Experts of a small language model.
Training: 642M tokens, 4897 steps.
Below are experts of layer 6 (counted from 0) of a mixture-of-experts language model. Rows are named router (the router's row for the expert), gate (a neuron's input weights, with its number), up (a neuron's input weights, with its number), down (a neuron's output weights, with its number) and show model dimensions 192-255. Each number is 128 + 24 x the weight over its row's rms, rounded and kept within 0 to 255. Numbers have three digits each.
Before each expert's rows: "comes after" lists some tokens at least twice as common just before its tokens as in all text. This comes from a sample of Wikipedia text that the model never trained on. Tokens count by the router's weight.

# expert 143
comes after: " the", " a", " The", "The", " on", " with"
router:145117153142123125153116146111144105124095112097088150119113095117114120117107117174152102186114130148119130128110143125118159153092103116138101135122129125074089131120112113129162134099119142
gate0:131129171150109100168158144103150135138143103127147131157098140103119163131120123116114134178140099143107146136145145135089124136104089182115116118097067106121108087117153108108145135105071127
up0:130111150175141135075129159156134128133134151136136139148104108148154170096148132147114129098069126105085125149145089096107134129132143127125144146123160095119109110140113108110148138128116147
down0:079125101130115135109141130098085153137114147135101112159127136095105097127151103111175134109104127123131154146158088116142131105129113129104141149126115104139089111144135152142151093136114138
gate1:122131137076128113152136138170135139119118123171136081097119107090096118115092105139111095136122129106089170099110148111067156085135114103161102140145118108137127129126117124126100156140133098
up1:167152156115077100135112147124125113079089144179123104157129102157126081100096128156117114143116187130121128103162163142124151123157110115129093125148171085110138160123148147143137173128115054
down1:168104155082118140125166108140147138132186111143155202118093109085123151092126129138093117151161150125097123144130186132107129195140119114103090104131127090123113116152123136117104134113126145
gate2:140130092105142127183094115109090104180102148097143167100128147119103123139186122144081153102107107174154093126091147176101115085104115124160135102164142143148155119103150123108140122111097125
up2:139113135131107158142148142116107118154153114120136103159118165113109120133112094149151120134172107157136084151085158101124151144144126143151141100101107087135153171130139123092107124152107120
down2:075158104086164115111156151122101147148141113083123083142144125104158145127105140111128084125135102128128126121120110177155124108113145117114110149129107132107090142162121160128150199122126108
gate3:164131165145109134127114108117121116132146208158156137104106110092103141106136119144151144108148100138143158092104129123125061117154116148125133114142149105109107111130078086173096113138129120
up3:173154139167128085136137100148155143150129169178134123110129124128151135103106091189096133128132134108094130092133107155140102113142101134119139115096133119140103129098098078158110154131107139
down3:134088116102090155098169133102158167110147120151161196109129123126140146132092090164126118131125110084087144111176132158126136133131087118122126124157153134121111138154114120124080115121148097
gate4:143149133141142159122139114090114152164061118127121119099121130120127117079115121084138093141162128111110153146112125087131141178100147136142155108151088152146165134118145127137130125164131130
up4:108088101126126171144084150118107114141111137118116141112125112108120153119122186140145095154127127087109164121108122113162153137103113125117126144095098097120116151069132143160119096118138148
down4:138117117096121138129169146145115161113135156084139099100113126126140095157118127128124129040138135127144090095139115126115116144155116123190136127145186121147176151159130148124142079114122130
gate5:106122120115087085144105120114135115112123129106136127132160136156137123121159130109141150158136130106120095109153169121157142133163077160145115134106105132116131111113164111093137084132084107
up5:174152118112125120153146129111135141126132131130166150107093118104108109134129131140142168138116167109155094108143111099105129109122131146140126111126119092121144125109095156131106154131154119
down5:108133101118153113113106128108136096120142116129125187111133128108096116144126078128157120130124120124138114149166146158140113156076158101160099132090129099147158123164167131160085122123137167
gate6:088134108131103115101111120136130086125133123118127171113189128089132135118177134094169110119099172133115128138145176122132125152101140132115122082173111125117137116109140091096141087171154127
up6:197103106138131095142136125122116153158156157115111109086103132132149076102069107123121137095124119145140105175121123122107126119128156134161143143144084158112110132089124088110150106108129145
down6:128134126109128092113114122097130116126125103151141085115053180155146103138128128152159144135122129119096109131138171143152144124137107145114091140150122156128135117188108059086148142150096147
gate7:115095118082107111084102147111121089080135132087097116148117129117139090150150130137167151138144151122122125089112106127115137134109118152113099136115154106126154090137132082045204136138137139
up7:119119155119117130150117102150169092114117119119092130158169100159118122131138100118086099109125122118142076087128149156140126103150098124123175095132112123158132096150082135086111152140141099
down7:157153153142077139125144140118154122125121093052152157121144125123076118161126095150126127138118090133142147098169131167125104142106078141126202116150123174119120136129122071111149143120148148
gate8:150109137140181139150137147150138177167150145123098115112147137133184141122102129138124110139127123088078135161121095134126144085148137126120151128114169120107077177070084111185108091098145109
up8:184145112120128152150118115136132130122099155151169134121116153151177115104148115159130126141109098099146145144103139143135127109101100136122117121178139135157091106119142103129109170121147102
down8:158106137096113114118147146163105137129141165141098163113143170133168113131127072137119143116124137143110106162117125136115086125124079122159128109174116115146120096126144104131106127108141123
gate9:128153117156125122143096105141145131146125143115102120115114137108150109177122131091136157137101137171159146179154123178120158119118116154134116079109079157151103098132133100161119151132129142
up9:130120166102133104083121172101147105086117102134170138167161141115094150123136124175138115106134142069103093127147124094098083121176147114103179166184136147134120116140128119105157145131170114
down9:148159152137132116132127113087106094132116138173138158099091088094075112136125111120155137106106160156077132118146113102114164125125159098109116113115085134105130149144167122164145162157170120
gate10:091122134140146123074175119152147169152087132135102131131097141133116135132146107105162101127110119169114138119124085127126139149126123126117106108140178097120137148098101151180134122141161154
up10:145099132125125105140099142165171112084159146152136110128131126119117136156130147099124118127108149130096128183104160213128155135144131111143122139115109133099127145135152146128138146070127137
down10:139119156120059099137163152133170149154134136121111143055145140133152135123110142174091129138133083111155146130136097171166138084088096160131164145088144164144158111124098157101135159112109106
gate11:160103120128128113149141127142096115150126128124156130145129142135128137109154092159121131131104141138168113150142140118180154155140128201141114143142173127132116087150090114112094089151128121
up11:120116117157124100125104094140178089135152130119123090169129101086164097148114146109133140133101126132134091144149106116149173156143139116152142138152139085112147129154121077142120124145117174
down11:140126130139138123145091169158167153101098123136130083120126126111136109179130158111118117126132121130096143113079137114114148091147135145099152114155124154146121126075123112099158101139168094
gate12:139107123139129171121127128097109110085108100123119121109114144153106127100114115142092150164107101150135135144115143103126129124102124137143144139129151136118150162084176079118108177129166120
up12:103121182119153070133095126128161141151179133132138137122145123083129133132135165141138121124121196119128113131161125123142114173162112124130136131118146126148091087117111156125148093131111142
down12:138136145128103118135119145108115123075087112143143130100119161146142106118105141140117160140136154143134158145084111054136159147119147127089095089109102109100172101098174147128116120118119162
gate13:153112152164093094122135070054147126149125130152149129125126113112158069130136142127207168137100134123123120104164153135163155141145155121117110073123102154110144139126147126120140115113143094
up13:112095165160135116113107168157091152129141145093060142171111114103130139156135157132117121140118152114122134125165125055085129137149114146126135129147120167144147137116094166084186114143158164
down13:087173155153138125128118149094176108123094144115145111150149120085141162134184153109161159104159109129116115133063132138137111115121131139125093152096106155144115138122101133158135116177110106
gate14:133128119101110120140130122129091124126104077167128145138113098097112092139109151125180125134127099118126124126108110125093166112155129139117134064149094135113117110113125121130153156136144122
up14:137147121142143124122124144120107086125144124131113129105145158137097128125143097113138134124161084133124100134114168088111113117159133140106129152097129093141129101072100094106176112166157093
down14:127151132105082175140115117116136184091158146096123133154107079126110151131167146140143152127104101088124135111131110177074156121109148093183098130169137148076121100142141143099103100138119120
gate15:115164187116138151071090129161152106152141137131113114139115149132187133085098126150114133121149118127127118140119088106094109148123140104140119133143133101123123117116099145155167096144095104
up15:116120134128104151127160128128138097157185123112091135123116141100165098123102146160090146152159114123143141114088134135103114162098120155116099118114124096100132134182137152134153167165114168
down15:155131130146114148139123129158116105086118068116119167098084154120127112104104136158138106158157105122112129114162167113129135109128101101128130144139123100132138142150124089121133128106155121
gate16:147123143074112125096100155142146063159125138118110161106158115148075120130187152127128140129123140140140113122138121115181167135141103115065100181123128148130193133129112134114131124142144188
up16:128127139096111125123131135130108142102084116105132131137107077146135117135151151094138151141154153150171099167159118110167141104077141157151129098091124121172093155138091109123157122150144161
down16:079127128166115106182165138122125176127117139079144188152133162161145159117091110126130104155106139147146135112110136069108106120132125135147109154145136137165124129168148128149116141131090140
gate17:164168154128131141138101140108099151119106101145142144130125157127152118137106122124165138153101138104142073103146119085116102125170138117115115109152138158143118133145140142159105123119135123
up17:104128152116132129103132131156163132175172136127148118147143110116137126129102130101128120123168094158114143107140125133103157141120158149104130139091109085185181153150126098137096099174151146
down17:136142134106129124134167106125104136118111145105119133161133147161127125138113134148157120150135131177149145101134094140122061111169147132131105141132142156128071114155176114116158144166142139
gate18:117137116114128145113112147098114124132132133096117139146105107092086098144100108147146112107120138146148112167151115139139153142149122110104129089130099143112127151129126113121156131114139117
up18:184122148125123059129127137148099085103070103119125155114138137132106104115127145128119118158134087168176097160124091116137138114097140177132146127113149121132128120135173101127054129106175098
down18:136136145118162125189163108104144122157138123119144131100116162122167130090119132148096140094110133103115151139110128133131115101101141157091140123120118086192144095111115132122121106119116132
gate19:119131128107166134153163117129106157119120162097132147137126144096145161129147124122078089145143141132088117182128110128115135075118106109100095096123095100153087130072104134139093112083146150
up19:137126103112086096120136141136143148181162119149126133122145113120086094157104137113173164127100116129156159107115151130157126164126089118154112151136163165087165134177155132155148150151147158
down19:112134114136174110129117119090124079128151140103121040123133113150140085118144136117173143152075125119171115111117100175121171122137161137125173152104103143131113142141123108143154152116138135
gate20:146119113140136136136107149127166132096121094128145132079156129150135141106112137150105155150109111120119164108150137100176149162142090140093124104124098147156122105067161118145125106113137122
up20:109108115142119115105150081124119139123120144110139098170104159148124124110137130089160115129091155106077113180108097081142107129112124129171113139105141148109130156088145090056107138126153115
down20:112140110130097093168139120132105134149121116129146086134109110145165117123162137106168144119169113162142101141101176140126091109101114148149112123125157136164148095133153068146104147164124121
gate21:124146116186116156110145124113169154159117077131093091126161133147153111115128147166148114151139120140110081129140090149120119143132123139147134107132115131133122105112147071093163139138116119
up21:097123102128157111118134140164142127170144133135138188108145124080138170114143151125085155122151155128124123127078129117160132126152124119112100076159119132135131146153137169153101116116146126
down21:151112164118121118139112130148127108108105148159163164111146132140135176137112120096141166108153156123115106130113088117106128123095115126149062133107079091190169150137138185143153100161135123

# expert 69
comes after: " the", " a", " of", " with", " The", " and"
router:151126117133146137133164095152120170130161155116119096142132091153117152102107125172128096093101103136123124110107160106112150174128136147143125115134125141116155155149129094149104136123129147
gate0:134144118111125095132149141156146125100159120155102157093149143103121124141143115116135120111137134137103151121167145114111097121145085125129095150128184141154134142096151145117129112141093138
up0:136078137120142124106141089113158144157162112111094150142114115155154138138134126159107131072085118091123116113080146154096122131113109176146105141103135123099152170153172117129127145133154112
down0:112088164141113160096131093114086106117151113135154043127084097133122127137100171131152071147136141155167103185144104130112142149132140121144132111127144121144102137181077094127096110060106094
gate1:141114138130128136133135146090141094091078112114058155094119185143116149118085115140103164173145126114136110149128084091112137117130117087127143111137077186125119097102129179106154079141126109
up1:110101090124141128137130145155153123144064129145116118149140144129140106110127116143140123119092142122113103109127127097132134149148116136177141120134099102133140132132139133084147139144149146
down1:139109078128109114119123113109106130134062116151099082157111131134161163127102164148138106161139133122109133098146159115171122170097096141116130109122125150137117146114122112106109145136097156
gate2:134096127113191140120156169136098091140141102115160091128084102138126148130136158125136138148130129167131095160113126154119130071126128082129132175121145152124123135117142131124158109106131122
up2:143156165157132146160126145141119144168106101129075156170057159154125109120134102122088096107143124170141152092136129117090132148127125128131149110133091123111142108117145185154073145139099159
down2:124157170164126132126156075116105142090115132126085138126153156159098125110100142134107124134089145173108152182094135114110149177164143112105120113120109093124121121156108174118116103123114130
gate3:133151145118151101180141154101092116138136123103117163116144155108158134101122139139125155135130125156104130125107127129116169117156138142119130121138108165116156138139139138133132105113144091
up3:126160128106098149162156154169090140144115118117112165106114117124067119122131127087115141070112128143144125124135113123153140117086111117120106115164119163150134083169098151158108107118118193
down3:115116155104134128131067134165110120098099091136100086079090070101111129115099134135157142114140128147152140133107150145122133135129108163154106158100154138113165113118137123121148140145110126
gate4:110127131106113115111080147118138126135140128138130062153095113068133120081124152122138135128075139117170103081129108138105155152091118129124132118120154132162112114123150122085118094157155115
up4:113127114098090122138198118158145121134153141125139104065153137095132131128076101096142079140129121110117116129160101131131126140121151110094138112106100117120101131093115150135160108183122112
down4:124147098149169142140081140090142125132165166143131141111151126137125131135164127103127166093172148123129164132137121128140143110115100150113152114133132124162089150115171136159147082119098134
gate5:155117118168169115127105100114143110097111105154179166118145135150123131133127106124123132154125107123130113137127148108141144137128147091125157140123129152118117106119188104157148120081147087
up5:167099124127146145131147150148114159118132149154140139130150130141086125134115161166092129138165110123137135139146088121183133125123072166133113142171142103133127118099169049136099115132105099
down5:157116121146124129112171148123143124139158119146169168137153111154114129100116105162147127139155135116116125142125119133151113154160129148104123134119118095164140107136152145127136108124197127
gate6:136077128120162126116150140125116123125095128123120157082152113131119141146149125126086143111116094098172115116113146096172121090140085135125144139131123146142084133096124107090129135103195134
up6:115146079149131131156162150135107177158120135107134147149166138110110063100129114130116114134115114080144130103085137073153164163131147126152127126128092150135106139126101159165149079096163113
down6:145144143130099165119136124143093164154128141152120196123093155119143103148160152122128097143121143148136117165098140148116087167142079158134151124129139128087172127112142146156141191172095112
gate7:122102109123105157112140163136142108090116151143150082111122134120154166155128152167126142146107158134142101142128109150108109146118129134073134121135148082182139115135128108117133075136100133
up7:150144160150153119156100112096121130126109107145086165110120147121096128141111098142131129151144124130112178132137108120115137109112134126162139157124052145114123139095137115119144152113163143
down7:161129115120118133111136088118099138099092108101117118109174103106123138135089093125155087122108145116185105148122123158113120156128134150142096120099111196087115109159112149137144124124159108
gate8:153104079079121150123169099148112094126125147167098106137101134119115161149131138110142158148124118142164106134145134101102106155168139109157077152124122087137137143126117127156149175146122102
up8:106152112160111168133147145114173113130136119104098133139133112104146150146111136121092107183110141125128151136156127087135150159164149085136116143166155167079131136086164130110167180114130100
down8:145178124121146110135120131141087190112139151142121124149084169124119113099123136121124081112189135135136096098128141103163131113129108125138121096134108105101125156124140104106120157134143121
gate9:143139083140137085112101143111134129114118122130143117142122100137139148094091121100115098108122127107101099124108152113127117107087113114092118159191150111134113109121090118119144115119147095
up9:122117118091136126135122109098142126121148101162109121091118146114108122111102121165133108147139158142128124140138146136101133121100139106166159122091129169152135121135123132090096131152170141
down9:128089161113174130107102132101185143128128146125091063122180144116104132113112144106122119150159123098126127132135141128138160096137138120125154087173119162133118136113122124120131072120126147
gate10:155125109109127169147133146134159143163140137117115103152101171150123105125124103138133123067117125120117110134114164165091129139136205172131145125165143109121115121157084124114154148141112147
up10:112110132125194111110165158129150107123127125152153114141152111167138116167112142116140155106099111151146135164130175106177112121105124123103122147137134156123095143135143164139106123129128117
down10:145099138096147124088137110120126136122105101132139071144115134100114170115094138131170096178081142134108148128130120178125102151103117079106107137101127187154147116147089123150098114128138087
gate11:151065142109122122139124130125117083123127112146135094146126108134171129155128165129140167162114157124138081167172144123113127103125105102178122155154154143121130122184102092087139124101116116
up11:110092162157114104172163113161149134123111092139109205125138115152144105119121113104129134100111116143126131100125114128098111123161120091143115146111155091101145097142126154122076142154142146
down11:109150133130179100111144134189160148125134111101115157155118117151095163150106115135111115101172135159108147154104123093109157153124162131109137098148163120079163105116122167139127122143120137
gate12:135113123161102094126127119153121116174154124075156145128117114135130113171129128174143129098093152138148135092130145104139136140173150099149103123138140122130179088125150106088122190120124134
up12:146127111151139137123136137163145120099137157134120164144122147147122095133151160099195144117113109117111126121135129106137117158137123105118101111157117143116127171131177185159110143097133141
down12:099134140140146148141142131105081163106137122111124150145083087152128062114136146125113142133125133103127088129160088140101084100119108118116123087103143104130123081131092134132126095114147138
gate13:131128192107102128114103108139128154109125113135098097137110140085143132125142174127089106141141108060149122139062121128123126158134179165144167110112115116159147130141091135124141091116124158
up13:101163152150138107143129167097093115123136128100116118180132153113115145122140104086113113129129163114115152103144123113137116084092130119109133150169084140119121133112144130127114137123159104
down13:068116131096111099139136129113113116112090110122132023095132109117132095107117089156152076096138159126108117062116123136126134119126119116081113141119126132138122150143130110141125140089126105
gate14:110133127088134150125162156130122141151155119219143133101150110104123152147130121167131143126168143145138193096146111131164145142126067132142096147122111152143133119130156056134113079155107119
up14:102131100150115111132136102157141119157153139066133129157147145132112083102121163121179120132097114134137112142127166117142111148119112088137127147148149141114127142173125181137157126109157093
down14:105124149121102110135123113082120086090139136117119100101129139154162091140139150150142135109081095129158099136096088158095085093127127093127114099136108146109120129127133119127135152137119111
gate15:133120113122142136132133192088134151115069103113135146121136082120117108152131140149105143158142126149166123162127129115144135076123167140087150120169135180102065107124131124147159098111135116
up15:101111119089129171123123144112107150118106120091095113130132162131118095160118137119120115146155140128143071169105113134146136116083179125145123154089160142110144144160082177102114130144098102
down15:086100152159102120122122149130162177149159088156152134124127140088154156086121152148120125158163135111108137116163174126145131117138109155124145128122137103182131122140098114141156115124105099
gate16:102131155151111111108124155128127114145120116142118049109115132083160121078141168095119145098104149117113135127130112157128135115084127153126134131140172096137100105108161138141129131154138106
up16:152130119137137126122131163145116128153155128155102117163131146102150084119105146132143131123086119074103156112135145126082138134146142131155162104155120140117131162119167139140132095134124138
down16:139111121146152127115108095127136129131131111149182114142066100143162141165113096107091112164172154201116146124106125090118127147090168115138113145138152169136192120127110155141122095127107067
gate17:101095159101076098124144134110132147130100145102124092122127142108137120098132041085146127127159117106124091104116128092150124155130156130138117137106143146112102082156093128118101139123158123
up17:154193148126117152146105143158080151111137136126077162157108157126121111137138163171091108180132154170088135122133131127164120112063128122127150173145105130125132130114109106153123109110100143
down17:141115129114141136131142123114113144132140143178167118122158092154174162079137139110144161117129107125139102146143167107147125129132109115087115147130133109166113142149083118156115103125143041
gate18:102089094117123103137172137099109112143108117148119115096128131133113142144111142106117133129112146139144159107124154073145131118106175115108137115151122143091133099152085138167133150151156168
up18:125151143164160137095113119145140150172106096125149075155101105158160124130162103145099122107121139108144159120127116168144118116143137153109146131118160061152126123086122137129131119132124138
down18:103160138137110133150114070123105162152096102099082104155072111139103120150121146144112118105098151108144140111138120122091139114141098123131114129130076115131130166099106106155135144142111117
gate19:118146142123095095127139135111127134144118138164122087122131146083109126141138143141107150113126142158102139123099126123145096132115119150098119153123125133129118139147134166158211145103104138
up19:110167141151146152124112174126080126134119127103148115160149103130102147135103141120109157114150126122123163095116173089193148094150153123126145113138110168107137133139149111153094124091189146
down19:167135111114153131105130097126149133117180097125115108121115114165116091112108123127144135128127150203162123129161137151126125134072148123130149070112117172140125127135116105133108148141128129
gate20:137140112111161106135103122115165171143099147088134109137114150116145078116143084109118086136134129111134114135089134163151123151154138136146133124127099124116134144156185133139157153085109142
up20:149163119141136169113098156165145137135114132098128156140090210187133091156124113127113096097143151130109128147096136117086127137094179148139129136102122113145136097098121164125114159142138143
down20:128157119121113140139139140077105130107148127131108170161104126120111120168131150150117138121125111108118100111118158152148119106158134139126161145110132067140063119168194135142100113125130149
gate21:096157123136074116090124133087101123122187167099116168137167123097131150130158097134121172143127108088109161106101122135108122143122093120161132158132192114145097105145140102117134088140133056
up21:120139121143122139103131182141110137167137098124120109192149130076095137147147131129196135124130152147106164137139157114157093104124133185138111141116145115124134135127122112150146093113072128
down21:131123124124148121099151159198126190116127136123151150132122133110127106102127127107102173105135178122083133126172134148107088151100117151110136145154127124097179137096107107157183120129126147

# expert 130
comes after: " a", " the", "á", "í", "â", " of"
router:098115070083091114114134114146109129139132093139126126157106126122130132148076176144107126163114127129152158090064158145143179122109089134158137129147100118127121140128101116127148176129143107
gate0:093119164138150124099134062154134151082128109157142097151110114128132122118107168132117101144147157121102157117143117139157122160131094181110127136118130089152114153106094133147154135086152135
up0:095116119125128109096102098157156129097096095148181123101107158170104107110127167107103110142103148086101143141114102134135129136151137153124128148138158128167131135102173165120124137119139107
down0:134141148095113124119131153127173137104142113147168169126096122111115117105122136116118125101114122166128115130108098148156144141120104168156114111132139108100146139118084144093124135123133094
gate1:176150134144093142164084106109127100167155114166090124146103127102123108181185127141119122156115146100103140088134149120126121106136137116099097073158128154150132114094146138132110122152138113
up1:147142130149073140140104182116118144157160095137117126150116106125140096159170123123093132163124124105129130142098159113133140126123130111115106096171155125144096139080118138115108130144136110
down1:170116128109072141155129120129178120116180109101153118151127143094129123115165133104106117108134155096161126117152150131156120117122135124124091111141170111085094114108118084082116120105124130
gate2:145109119157123156113086095119079126124152135156147134104138119158150122173147123126111142139172122131144138113125162118142162103156139106150130088103148137164169117114105131134120105159123161
up2:159115089121130110132092141140125137143078136136087106118145136126120069128123111132174121138114112123065180060133115129127130175131138127118132131110127106138112117144165121169126110104164150
down2:111154116092139148147150073120143138133134148151157159126177143093113080089114125145156140112079114088140165123112118158157123137124154172101074179149084097119145108139110128085131114120125111
gate3:116137131139115143089114159110144101180141145128165150112115078118139125096175117112095144132119099123083125103128140132088131106122152148176114128110107132150143103126138093151164148145108138
up3:115137129179092097163157130092098134117095071129133122140166123138106104111097102158067125106106127108085137145130150137071132135111130166109125120151124141155119105096140128141114124123140120
down3:097152111123136159110155138150111121119127071138141101137113121137124101093128094144102143096101089148125089121134114154119145104109132114132102162141129166124120111134088118126107101137116139
gate4:093104166105116125100108130134122146147139113154106164142114176086138115130142112116175142138114092120128146132080148110107148166135128137138111171165136115095139119114109132119148141141136087
up4:115102108101108120116142108109186121128122113145174137088160126086140122100119143136121154146096134120154094108138175129144143143152111119134102045116104105165158141127108131099052154134091130
down4:064090144153123093114089144121098136120121131152148144103144158104100159134128095145116135152111146142123092143166147110153179121145155140124151112106126153106119124190152138130135103140168109
gate5:113104125100134135078132132081105098166070129126190152138130130128121127151117139150112103146141104121159131110112054109100140150112101094136165091142153127178114081151169112136134146069114126
up5:140188144121090090148129071128118129129089102107152123145119165122156132098097108148214114151164160126141124061149160110154174123113143106153129121136127144136148135118135117137087143119170174
down5:138108130097139141119117157126143156141100070154126153106086123165107154124112154139115089138128102165093149103163137119149127115111116121140136118115082132127153155125072134136119145134100110
gate6:143106119090112136163139099102154118155085154127122123100092149097130122115153104136156150178131114150114156108148136106083117117137081122144114159168107113101129081152114147196112122129154132
up6:082110109144154090125133129126140158172132099166142106075140116106165160129151173169135136163118114111044122145132114117169139153126098144131129112124069099163113169120132095114192138128118105
down6:103123179135123139115151194172182146129152144137137190124117122119114162156064149085143139135158125117148162131105136105160135114138122142120165128123148124111138119115105055140130122116145100
gate7:141118159102084126184108090121155124147122147147110145142134113157102124124142128141134136141114141122079096158147181148097095190073111107154152120177148137136148146147135134137120120120124132
up7:108088102118176154140098105139106092131114118106151170120145095162054112136128123062120177135124142101113126102093160065137144129159130095151169134110117120094112100139075142150123131109156123
down7:176109152154135143127094120092139182170117137148134123076147138109068104128131120099153176133142144186104086123151124139113144139078131180129141132107126122131116115126130122128101127097123158
gate8:125105127118060106123149147147123106140104130117144155078103142082101160144116128119107116124124108119135159170156130088125114118100104126127136099123118088137138084157149112158148170143147186
up8:115135104122106094110119105109125092093119142159139149091085085152129105147148127150179113109093120121096122154139124079113130133151113139120138114148078158145090109115126119109160102128131091
down8:113085089107150126088150137181095142139096127105130164146142097130107092166144148108104139136116138132124158184113130143089111163104131109102123131143117120125139151114132109115095143152117112
gate9:141110127127153159133100156135099138131161097128098150144150132135144182124148094132129153160122077101192152114126167102116132117130113120139148111108124157098105124139158145094149096109114150
up9:125160143111105117133129114104092141151118098147105148124124097099101082096105151152176165133167131129117125134113152127091128104135123079128117124121161119099155134149097174132133131139138135
down9:156150194130071155136086188084113158114159124114136180142163125137140136148080143106140150113102177107187118108117156138146107136121154095120151121148152122156114130110115100117174143108091129
gate10:101103104126083138188102132135115135176125123128093131119122133183142110074107137161078118123104151102165121135103143121135159094121126115119152119141118169131157123107095141138128100170121136
up10:113137145126116110121105107146096107066105142123121133122131145073140155087181114088100158139137154152142113074093129152126144134153142134117149094130079089105099144146116088119078131128101121
down10:156164156122125165120120122136095142110059146120186174124132144107143118102101131106136095145130115137143111143158135141146109141112125160114135164130147111111108128117093113130164108087129141
gate11:121124130126124127127142116153133120110113100122126078170083173105138086130126139127156123094107137130133133095142143121122145132095114136123107118151144129106140147133146090061093109117131129
up11:138112129137160098115145153127077111139113123141105135086104098132118139088130145115111099128108141133106119166095097103081128128097085095135114161108162167089136088143102139128127099129117122
down11:143093139185140080106145154141135106131141178096149109100151148125130093110134158098109121094118109068141111164123164124158112110146130163153158153118119093144097138129123127096085101128110139
gate12:101172147100102152150108120115129142131107089116111107126109156123104117118096168150111087107134130140119116180148097139157112133094129116129093167103172188149102124122111140108086133114134148
up12:141109122115087125148118086144092117140110134146101137117127129155109187145119133117149145143107074156127129143119149118110168142109098120170132130141103120137074145067130163131100104115110107
down12:138110120104109159166109126113132120144073158151140095132140131111136116125142064178124116134117135121139169141105105108101130106148127103133086127122112146139128091136174105149118133102119145
gate13:125133096152103161091129166161149113143130108154091149108132092120090126163106149152149149147102161100153128114117104093122113090080142138093105138124101085106135095131157161149135114154088129
up13:134096125123172096156139113060150093125192114174150105114138124112132135153128139117096114125113117163088147106113123104121087135124081120175144110110154115129138148142133107108158108129106133
down13:121160095141220145149116124105148107119103109142093128162143135140131147119109117111121131125125104126139148128151135143101090119153147121064135145129118121147084159130115125167116114098108142
gate14:112137126100100110125140128133098112120160125121119098094131163136161150089125129122137138137185200101104142118167096128125125121123121111105147148124141151148112117124110127111119117091158133
up14:120097100086120104128163143151139137101120077121110137083145105086156097124151127106181088175108144144134135112154088152101188137093145148147114163159157116120090139160142159111103143107142086
down14:111101109161093116137154161160154143141136119116114157107124146133162127135120110112114138117148155100156126122134103122126108115164144139140119123167135117160170159138105104121152157138127106
gate15:112107114172109127138131162141136113125099086136092146170146148121126155112130098091120186142138099107136145131125130127147128117186129116126105156134077096094069162157173153145061105114125138
up15:098127086129112068134158155124131135168117102164203148134164171109094056131137143149083159108135124160126156181147141114140118119125158131171133137136137126089149138151131153150117120107131145
down15:109136078132147107199100147123128051132134174110139150099128118158112135136113142092180138121132103135114155156174073119197158113101129153125135115118099098136130102137115129123134134119118132
gate16:131104148149140102152135119149172163124103109109141139112094149147153104138116122115162134130128137145126140152143117157100164112095121125113138129143151115140167116142093138140131140119177134
up16:163194125110114136122133174150128107187136182164095083095128116119163123126120155111100179115129140088109098100136102128148123094092129105125133143087130095121130139111130149151092113142144161
down16:145106144162134130105131135083107141130107077136196160115121089189144150156151111128130161135126133154135105093143109168141133114101130103132138106120134169111098108176131149116106092082099112
gate17:105123121141164134163131135136143106157147105131130123130130167161164119115168167153109135133127115102088100111129111084103164109130165117143131115149063083160106141109158083101119136120140104
up17:142127125112083147142153133155081179137133099094111119138112124128095101130127107099059114129168130140115167112158137148162117135091166143156147135099158104126143101146117165143159116135140136
down17:118146150118097103129131120155112124110132168140130107130145123208176125116106118148116152141120127130114135088117138135121101137135116092142161113154087174196131126162101148097157138082100157
gate18:139110140126110108165136126176152174146120167154134132111117146120149130125068082109147115130142121146162112160173135141165121174151155105068131155126171146131121097084111126110075130174125133
up18:116134163127127118137168141132142163161138167116162134135117127148139147108113139103139129171157086160209121156180122148165128163126131110108133187130113114124150131116106127086104139146133145
down18:134095146071151101155140100183111171141112140134091132107140153126146151112094124093133105127129116107151139173115140150169165116129111106109148068087127140091151142138129163146132088160141153
gate19:090127105128109130108110132111136117099137129153135115128178154139135144113140137158107150157134131112128112127142083099124152131144143100120177138158170139096135089134156136170131089101156094
up19:145127094113119152171175175125111123100143114169126113131123154092125079120132123112122129116139134116119134101107135128124145185119177142137122138118107102116131134153139093115098148168128137
down19:115105135108127122144122191176129126154130114120088134129110135146095142125120124149107147114157151142055099123110115127153145125120105149117110125100094144177145166144113087134174116101156141
gate20:114143150148120152108060101144120169111139139105114112130132128070115137127139169115161130121136164096124111125116124090130151105161118125122109116121110188122129124129136120128096119174118141
up20:104140119151113176119103093141140134074109111092099144147130104084106133122138142095146125149079081087129095110123100103139128131172131138109138151125110180125105109091135106126104086133097121
down20:129109076121106157149111137122135143130121138144118114170138078122117148134109112149079127100138151158129108132143130105112116128131067122156080124154148161157137123150124149106118118155110126
gate21:139092080152133153127114150091135095131153138149144133112159114129131163159129108185117137119114091171126113100160166105128125109118136146154135164129112109126094150132115096121150134149110135
up21:136135140136139111150160096149147138107111077125120126120153115121108101132135130121134119130147190127133118175140122160122118116170123147125117128111132118174125093129102204143143112128130119
down21:144170109151145132099112135138096153134117098120137128160160135103107112164144143177132129133126112114095149132123135156079142137132163154119114142098091149126130133112106125166139176149116163